From a checkpoint of a small mixture-of-experts model trained on Wikipedia.
Experts: 48 experts in each of 12 layers, 112 bilinear neurons an expert, a sigmoid router.
Below are experts of layer 6 (counted from 0) of a mixture-of-experts language model. Rows are named router (the router's row for the expert) and show model dimensions 0-255. Each number is 200 + 20 x the weight over its row's rms, rounded and kept within 0 to 999.
After each expert's rows: a language model's description of what the expert responds to; "mostly gets" lists some tokens that are sent to it at least half of the time. This comes from a sample of Wikipedia text that the model never trained on.

# expert 32
router,193,188,187,189,182,215,211,221,191,200,177,209,177,237,213,214,200,199,234,200,182,229,188,226,200,209,163,175,178,226,181,179,189,225,192,192,164,202,219,196,218,220,240,183,192,171,193,215,198,210,212,187,189,206,215,193,202,191,214,215,208,188,228,190,215,190,248,202,189,190,228,244,199,189,212,190,191,188,171,185,215,208,160,213,169,208,192,190,204,191,199,188,202,248,216,181,209,184,186,224,206,240,173,160,207,199,201,224,207,193,204,212,180,183,203,238,178,187,182,160,195,215,219,156,181,207,203,199,177,206,206,204,254,167,196,219,209,212,174,165,231,192,241,204,208,161,191,182,209,202,217,203,248,194,237,206,187,216,152,187,216,242,206,219,181,199,184,183,225,196,229,199,167,189,223,212,233,187,187,188,222,200,199,181,215,146,204,250,211,201,200,217,198,184,189,205,216,205,191,225,235,202,185,198,183,226,186,197,195,191,200,231,182,197,206,223,174,176,190,185,205,230,187,183,202,182,176,191,194,184,184,198,194,147,203,231,205,246,165,178,214,204,185,225,184,187,191,216,199,186,208,188,204,185,194,187
It responds to: Words in album and song articles and tracklists, e.g. album, rock, song, Billboard, and quote marks opening song titles.
mostly gets: " album", " albums", "|---|---|---|---|---|\n", " Albums", " Billboard", " songs"

# expert 38
router,179,192,198,194,210,204,202,196,194,223,179,216,247,199,210,217,213,200,236,230,212,220,203,211,209,197,172,178,190,215,200,188,190,204,176,183,167,208,222,188,184,210,210,175,184,185,217,213,209,240,233,184,193,202,220,147,207,199,209,226,196,190,212,176,204,183,218,241,206,175,191,211,209,208,251,159,213,210,195,227,213,228,187,213,198,198,194,182,155,219,218,157,168,242,227,159,211,199,211,207,177,196,144,181,200,199,173,194,216,183,197,215,164,216,177,234,183,212,173,178,203,183,221,197,187,200,201,174,164,237,213,191,209,200,199,211,166,197,189,195,217,208,205,221,208,199,163,204,185,204,221,211,234,175,231,199,175,191,156,210,248,211,210,245,203,209,202,191,231,211,239,181,198,221,207,209,230,190,235,193,191,182,212,194,224,141,232,226,205,212,199,199,184,223,190,164,213,202,195,209,211,221,172,184,182,211,185,206,194,177,186,217,215,219,207,166,205,182,210,201,226,226,194,220,190,163,171,191,193,181,193,228,196,176,192,217,194,229,207,206,189,228,194,213,212,186,191,182,183,193,206,184,214,198,196,188
It responds to: Final pieces of foreign surnames and Latin or scientific terms, such as -owski, -ensis, -osis, -ata, Boeresc-u.
mostly gets: "owski", "ata", "osis", "ensis", "less", "atum"

# expert 0
router,196,184,222,241,178,222,192,236,180,181,181,217,226,225,168,211,170,189,190,193,199,206,230,188,215,207,196,177,189,220,187,194,179,230,193,198,171,160,232,190,168,217,224,188,193,196,231,231,178,219,223,178,199,182,185,212,207,208,224,202,228,203,186,182,225,174,193,214,196,176,193,249,200,198,204,184,199,190,209,218,213,228,178,210,193,199,198,205,153,239,205,184,190,188,228,200,205,176,185,215,210,221,186,204,198,196,179,188,207,184,196,226,189,186,209,227,219,192,193,158,259,190,194,191,196,220,193,190,181,237,212,190,251,190,189,222,189,200,186,195,211,217,243,243,192,192,191,205,206,225,217,179,218,179,198,220,199,221,178,186,196,239,195,209,217,207,176,155,236,224,223,208,171,206,202,225,213,184,202,192,188,172,174,176,234,188,202,214,198,208,202,186,200,219,170,183,182,202,161,211,217,186,167,160,195,221,200,188,185,187,159,230,191,224,211,197,183,182,217,174,184,243,178,192,188,161,187,214,209,194,202,201,194,181,207,228,221,225,190,196,214,227,207,200,198,187,175,175,158,196,215,176,241,211,187,205
It responds to: The word to before verbs and after verbs or adjectives, plus modal and auxiliary verbs, e.g. refuse to believe, would, can, did.
mostly gets: " can", " would", " may", " will", " did", " could"

# expert 13
router,185,184,235,200,193,223,222,187,160,178,146,211,210,225,200,206,169,214,204,215,215,209,180,212,212,222,167,168,189,215,194,191,181,234,164,172,159,197,204,203,180,208,193,173,169,190,221,217,205,221,224,174,200,194,200,195,204,212,228,192,198,207,205,194,193,203,228,216,160,167,182,194,224,200,235,181,206,179,187,193,216,232,186,208,195,200,174,192,194,204,190,155,200,226,233,189,228,160,156,226,179,222,184,184,223,191,168,191,216,207,197,217,175,206,201,208,197,208,171,178,195,205,229,212,183,206,216,202,171,200,222,194,198,184,230,223,165,178,200,192,203,188,208,243,221,217,200,186,196,207,226,173,219,178,239,188,179,186,187,195,227,206,218,251,205,225,185,170,241,232,216,219,183,203,211,214,245,175,242,199,211,191,201,191,205,163,227,226,207,214,208,196,202,204,201,203,202,208,203,222,233,227,142,209,197,209,216,166,204,189,188,208,199,176,202,219,202,188,215,197,197,199,201,192,232,162,156,210,175,173,206,223,185,179,168,218,199,187,201,187,185,204,203,225,185,190,177,190,181,191,217,195,205,210,224,196
It responds to: Final nouns of organization or event names after National, World or a place, such as League, Corps, School, Museum, Cup.
mostly gets: " Museum", " Festival", " Airport", " Academy", " Championships", " Association"

# expert 30
router,189,181,194,209,199,222,208,141,189,191,171,201,192,211,207,188,227,195,243,204,184,172,197,184,187,239,174,208,213,268,199,194,171,206,159,193,186,195,250,190,176,218,180,171,196,192,198,203,218,238,244,213,167,199,214,193,186,190,233,199,179,214,206,210,210,179,210,210,190,207,196,210,231,200,207,178,228,191,204,194,235,242,193,199,176,202,179,204,188,225,206,196,196,226,200,183,241,205,182,252,213,217,172,178,191,191,189,156,213,174,191,241,179,211,188,246,199,188,176,190,204,219,229,192,155,197,199,172,173,211,184,189,200,190,201,230,183,191,228,173,197,192,216,226,194,193,186,174,211,178,234,221,222,151,217,233,213,192,209,186,202,232,207,217,197,198,188,205,233,180,240,211,175,215,224,205,229,187,220,184,225,186,191,209,212,192,208,221,219,201,213,209,200,213,196,206,205,199,182,223,239,208,173,186,203,206,211,209,181,166,172,218,215,203,226,224,205,207,226,175,198,204,191,202,198,194,175,200,174,200,185,194,182,180,201,193,230,195,175,237,221,184,216,195,211,172,205,195,187,190,198,183,217,200,228,177
It responds to: Prepositions starting time or location phrases, such as in, on, at, during, until, and sentence-initial In before years.
mostly gets: "In", " In", " during", " in", " until", " On"

# expert 14
router,167,183,218,215,169,256,217,218,168,180,135,212,203,199,189,206,201,210,228,202,210,231,182,217,202,237,195,197,208,235,159,188,207,196,187,184,158,164,217,206,207,219,194,190,172,201,224,211,221,228,211,196,171,208,186,180,196,217,235,202,216,198,178,188,241,206,222,219,189,212,202,199,200,208,229,182,234,191,199,217,193,208,203,244,166,188,195,181,166,217,210,173,204,213,223,165,231,174,171,230,183,232,186,163,238,226,156,195,226,205,197,230,196,200,167,197,196,196,186,176,207,189,231,191,146,220,189,203,186,221,196,209,226,202,207,207,164,194,188,185,206,181,204,210,212,214,206,186,190,200,217,209,214,194,207,197,197,202,175,205,194,203,199,226,166,220,186,178,226,211,217,184,188,184,204,203,243,192,221,194,227,209,199,216,197,174,196,258,206,197,218,193,217,201,176,192,195,233,197,199,233,218,190,166,173,202,191,219,213,195,185,198,210,210,209,204,161,200,233,208,203,203,202,172,215,208,184,203,164,162,194,226,190,171,183,224,201,209,192,190,205,216,206,224,184,167,178,205,179,174,183,185,210,187,195,182
It responds to: Uppercase letter pieces inside acronyms and codes, such as LOCKSS, NJT and ITA in racing results, plus a few mid-name pieces.
mostly gets: "SA", "NA", "BS", "OR", "TA", "CC"

# expert 16
router,156,203,185,204,176,234,216,216,188,188,155,207,192,222,183,203,197,198,201,206,169,208,175,203,205,185,157,187,194,245,202,222,183,203,164,145,168,200,202,192,201,215,210,162,194,200,197,210,214,227,233,190,175,189,201,174,202,202,238,236,229,207,207,167,238,185,229,226,177,159,183,205,237,193,237,185,203,168,177,197,214,208,181,227,219,180,188,212,174,202,206,190,173,218,213,199,201,171,190,218,206,216,202,188,199,210,200,197,229,159,207,223,188,213,191,221,189,205,201,199,203,204,201,206,192,210,195,197,183,222,201,222,242,178,190,221,180,205,176,186,187,165,238,205,202,203,182,173,208,204,256,226,241,165,187,210,184,202,198,175,221,256,207,225,204,231,210,159,230,208,219,190,165,198,204,196,226,167,224,195,224,172,218,205,211,173,210,196,221,206,206,211,198,204,160,170,218,200,178,197,197,220,178,174,194,210,177,171,183,196,210,205,228,216,200,177,192,218,212,205,196,198,198,220,208,179,177,172,174,179,191,195,191,206,179,205,226,206,168,197,196,214,186,210,212,166,174,197,190,198,186,176,211,215,201,176
It responds to: Parts of English place names and surnames, e.g. directional words like New, West, South and endings like -son, -wood, -burg, -ley.
mostly gets: " New", " West", " South", " North", "wood", " Green"

# expert 4
router,180,193,235,200,170,215,183,198,191,186,160,228,234,233,189,222,217,205,242,192,214,213,218,214,212,218,174,204,217,202,209,197,181,225,189,193,183,190,202,200,208,200,203,172,184,181,191,211,185,218,224,221,199,198,179,171,228,216,208,200,183,178,196,200,230,154,194,229,188,188,172,220,197,178,230,190,211,209,181,230,208,229,181,204,159,171,206,175,175,190,212,171,173,246,225,173,224,191,176,209,207,221,141,191,191,205,187,202,192,191,185,228,162,173,192,222,159,180,184,171,229,176,242,178,170,237,224,181,179,225,206,213,211,180,197,224,187,196,200,164,190,206,192,218,202,183,197,187,212,212,229,224,215,191,218,200,175,156,177,191,208,212,185,218,203,209,198,203,228,213,226,165,183,212,205,208,243,163,210,182,197,171,172,207,214,180,220,213,199,213,159,194,208,234,185,203,176,218,199,186,220,202,165,190,188,186,182,222,182,216,180,222,196,199,218,184,190,187,199,186,227,220,174,195,234,200,170,173,175,207,211,203,204,177,181,209,214,196,184,200,200,225,204,227,185,173,176,177,205,178,178,186,210,222,205,188
It responds to: Mid-word pieces of Latin binomials, technical terms and rare foreign words, especially in species lists, e.g. G. remyi, clavifolius, thrombo-, Greek letters.
mostly gets: "э", "τ", " prot", "ν", "Th", " em"

# expert 3
router,202,194,212,196,205,203,194,193,168,178,182,200,170,229,208,198,189,233,194,200,195,179,184,246,206,228,172,155,185,212,178,178,218,211,179,187,183,199,242,200,213,214,203,201,206,160,174,213,206,229,240,177,172,211,202,192,216,205,203,194,195,154,222,168,199,185,187,213,173,177,217,242,212,213,226,133,229,215,206,188,200,239,173,225,193,191,185,200,180,213,208,190,175,217,223,187,187,152,184,214,186,196,186,189,204,176,190,176,194,190,173,239,181,178,142,199,192,202,190,201,210,203,217,185,194,211,191,205,188,203,196,216,219,176,203,250,161,212,171,147,208,182,179,206,211,204,170,192,180,219,202,220,211,196,206,202,207,210,201,197,190,219,209,248,212,194,208,160,205,230,199,214,193,221,217,208,210,218,218,160,210,155,197,213,190,202,206,217,214,209,206,178,210,226,204,212,215,202,205,227,223,205,174,176,209,207,196,208,195,201,206,236,190,216,189,192,175,191,198,207,181,204,186,200,207,173,217,233,169,152,184,217,175,198,199,227,214,198,190,201,209,204,197,226,195,157,161,194,204,183,208,196,215,235,171,213
It responds to: Commas and coordinating words that join clauses, list items or names, mostly , and and, also or, &, nor and ),.
mostly gets: " and", " &", ")},", "\",", ",", " or"

# expert 21
router,193,187,224,188,182,216,209,215,170,212,166,220,209,244,197,199,199,226,210,209,222,203,178,221,205,182,214,160,205,223,181,197,200,212,182,185,167,200,191,199,206,221,184,202,180,166,212,206,208,212,224,186,181,191,201,189,224,213,241,212,216,207,204,207,209,189,247,229,192,191,181,205,228,191,218,148,229,170,174,208,214,197,160,223,158,199,189,178,179,215,233,194,177,234,223,179,213,191,184,224,184,225,156,202,211,171,188,210,207,193,191,223,184,178,182,207,209,202,203,171,201,212,224,202,191,219,185,183,179,230,224,208,221,197,219,238,170,197,171,185,217,205,225,233,206,221,186,173,196,212,223,199,233,162,239,220,200,172,200,187,224,222,204,262,223,198,202,195,247,220,183,191,169,190,203,198,220,201,198,186,181,158,216,199,220,172,218,211,202,207,201,190,212,241,172,188,196,208,171,209,234,211,169,198,186,202,177,188,179,167,187,210,193,215,187,183,206,178,199,181,221,228,200,179,214,191,157,170,176,196,193,209,178,192,186,230,182,223,200,198,215,205,206,215,182,178,185,212,189,178,173,196,228,231,203,202
It responds to: Plural nouns and their word-final suffixes, such as members, children, -ations, -ies, and percentage signs in demographic text.
mostly gets: " members", " children", " JPL", " areas", " games", "ations"

# expert 6
router,189,205,195,187,183,248,229,197,170,179,159,203,205,255,203,178,211,198,235,219,208,204,199,213,212,213,189,165,185,218,180,190,198,210,158,197,149,169,221,194,179,210,239,192,192,191,220,235,224,214,231,184,163,214,200,208,188,204,219,218,202,191,208,198,202,197,205,210,189,179,178,213,218,207,236,186,200,166,186,214,215,227,190,213,166,181,190,183,191,234,195,157,173,233,210,190,220,164,149,215,211,217,136,158,194,229,187,167,226,173,171,246,187,181,180,211,184,195,223,190,181,186,235,186,181,246,209,199,170,217,193,206,216,188,176,211,187,215,187,183,193,164,197,203,218,209,182,176,195,200,222,189,232,209,229,221,184,177,163,203,207,212,203,228,186,225,208,182,225,214,215,210,194,199,220,214,218,183,211,202,232,186,188,200,230,200,192,194,189,207,208,208,207,212,162,212,202,202,204,211,204,196,152,186,212,189,230,185,200,196,170,221,189,199,210,211,181,211,210,182,178,221,173,204,227,209,189,206,197,191,198,205,189,161,208,214,189,220,176,202,218,211,224,219,193,193,189,177,183,188,193,183,213,211,215,179
It responds to: Byte pieces of Chinese, Japanese and Thai characters, plus odd word pieces in romanized names and table cells, such as Miyanohira-eki and Choi Young-ja.
mostly gets: "ō", "э", "の"

# expert 26
router,200,212,225,201,215,235,180,184,184,181,148,207,196,205,202,191,169,191,232,191,186,191,203,203,242,200,137,184,191,232,188,190,179,215,185,191,174,215,210,161,173,218,198,171,210,192,218,237,186,243,243,185,199,192,173,179,214,188,210,215,221,165,198,186,240,152,216,223,193,193,189,203,218,215,244,193,210,181,203,201,205,228,206,194,194,195,198,186,175,203,217,172,176,216,201,188,179,193,168,204,204,220,171,163,190,204,140,199,214,210,205,224,157,175,201,200,203,187,202,186,236,182,213,203,182,216,204,169,191,212,192,226,225,189,191,217,183,197,184,177,213,193,197,236,232,201,199,177,205,208,233,192,214,190,215,189,184,205,202,186,215,217,206,211,197,219,183,201,240,224,265,192,198,179,222,223,210,173,222,174,222,192,200,195,195,174,205,233,198,196,182,221,214,227,188,188,179,233,192,209,238,213,189,165,210,209,194,199,181,183,197,220,214,174,212,203,195,199,222,207,183,225,206,211,205,178,189,193,168,171,193,183,192,192,198,225,170,199,221,194,198,215,189,190,185,182,206,179,203,173,192,186,237,232,232,177
It responds to: Pieces of Romance, Slavic and Dutch personal names, especially particles de, van, von, la, and syllables like Franc-av-iglia, Ivan-ov.
mostly gets: " de", " van", " von", " la", " da", " Gal"

# expert 11
router,209,169,198,195,173,216,192,192,145,183,168,235,206,228,202,215,189,181,228,204,210,204,171,208,211,194,186,207,164,244,184,201,200,212,182,186,165,198,225,203,206,223,210,186,186,174,191,192,223,217,207,186,151,191,183,197,199,163,188,196,235,211,182,215,228,168,233,233,205,169,235,189,222,189,238,171,192,190,195,212,223,222,159,203,201,161,207,183,173,203,186,176,196,215,210,172,216,201,203,203,194,240,164,180,174,209,183,195,198,206,197,242,202,178,202,197,186,165,198,172,202,179,200,204,184,233,183,201,178,230,187,225,230,207,187,194,182,177,197,195,199,178,218,239,216,200,194,182,202,211,206,189,206,175,219,226,203,194,196,194,220,222,203,238,178,207,218,192,243,199,208,182,169,201,223,225,235,200,190,198,201,182,194,203,199,146,205,212,195,187,222,192,196,249,160,194,195,204,190,225,211,202,187,193,206,216,175,189,184,175,162,252,182,183,202,203,188,210,208,191,196,225,176,210,205,188,169,193,143,188,210,208,185,181,203,226,217,211,169,210,196,203,208,222,171,168,203,197,178,197,185,203,206,222,217,183
It responds to: The closing | plus line break that ends a markdown table row, and |---|---| separator lines, e.g. sports results and election tables.
mostly gets: " |\n", "|---|---|---|\n", "|---|---|---|---|---|\n", "|---|---|---|---|---|---|\n", "|---|---|---|---|\n", "|---|---|\n"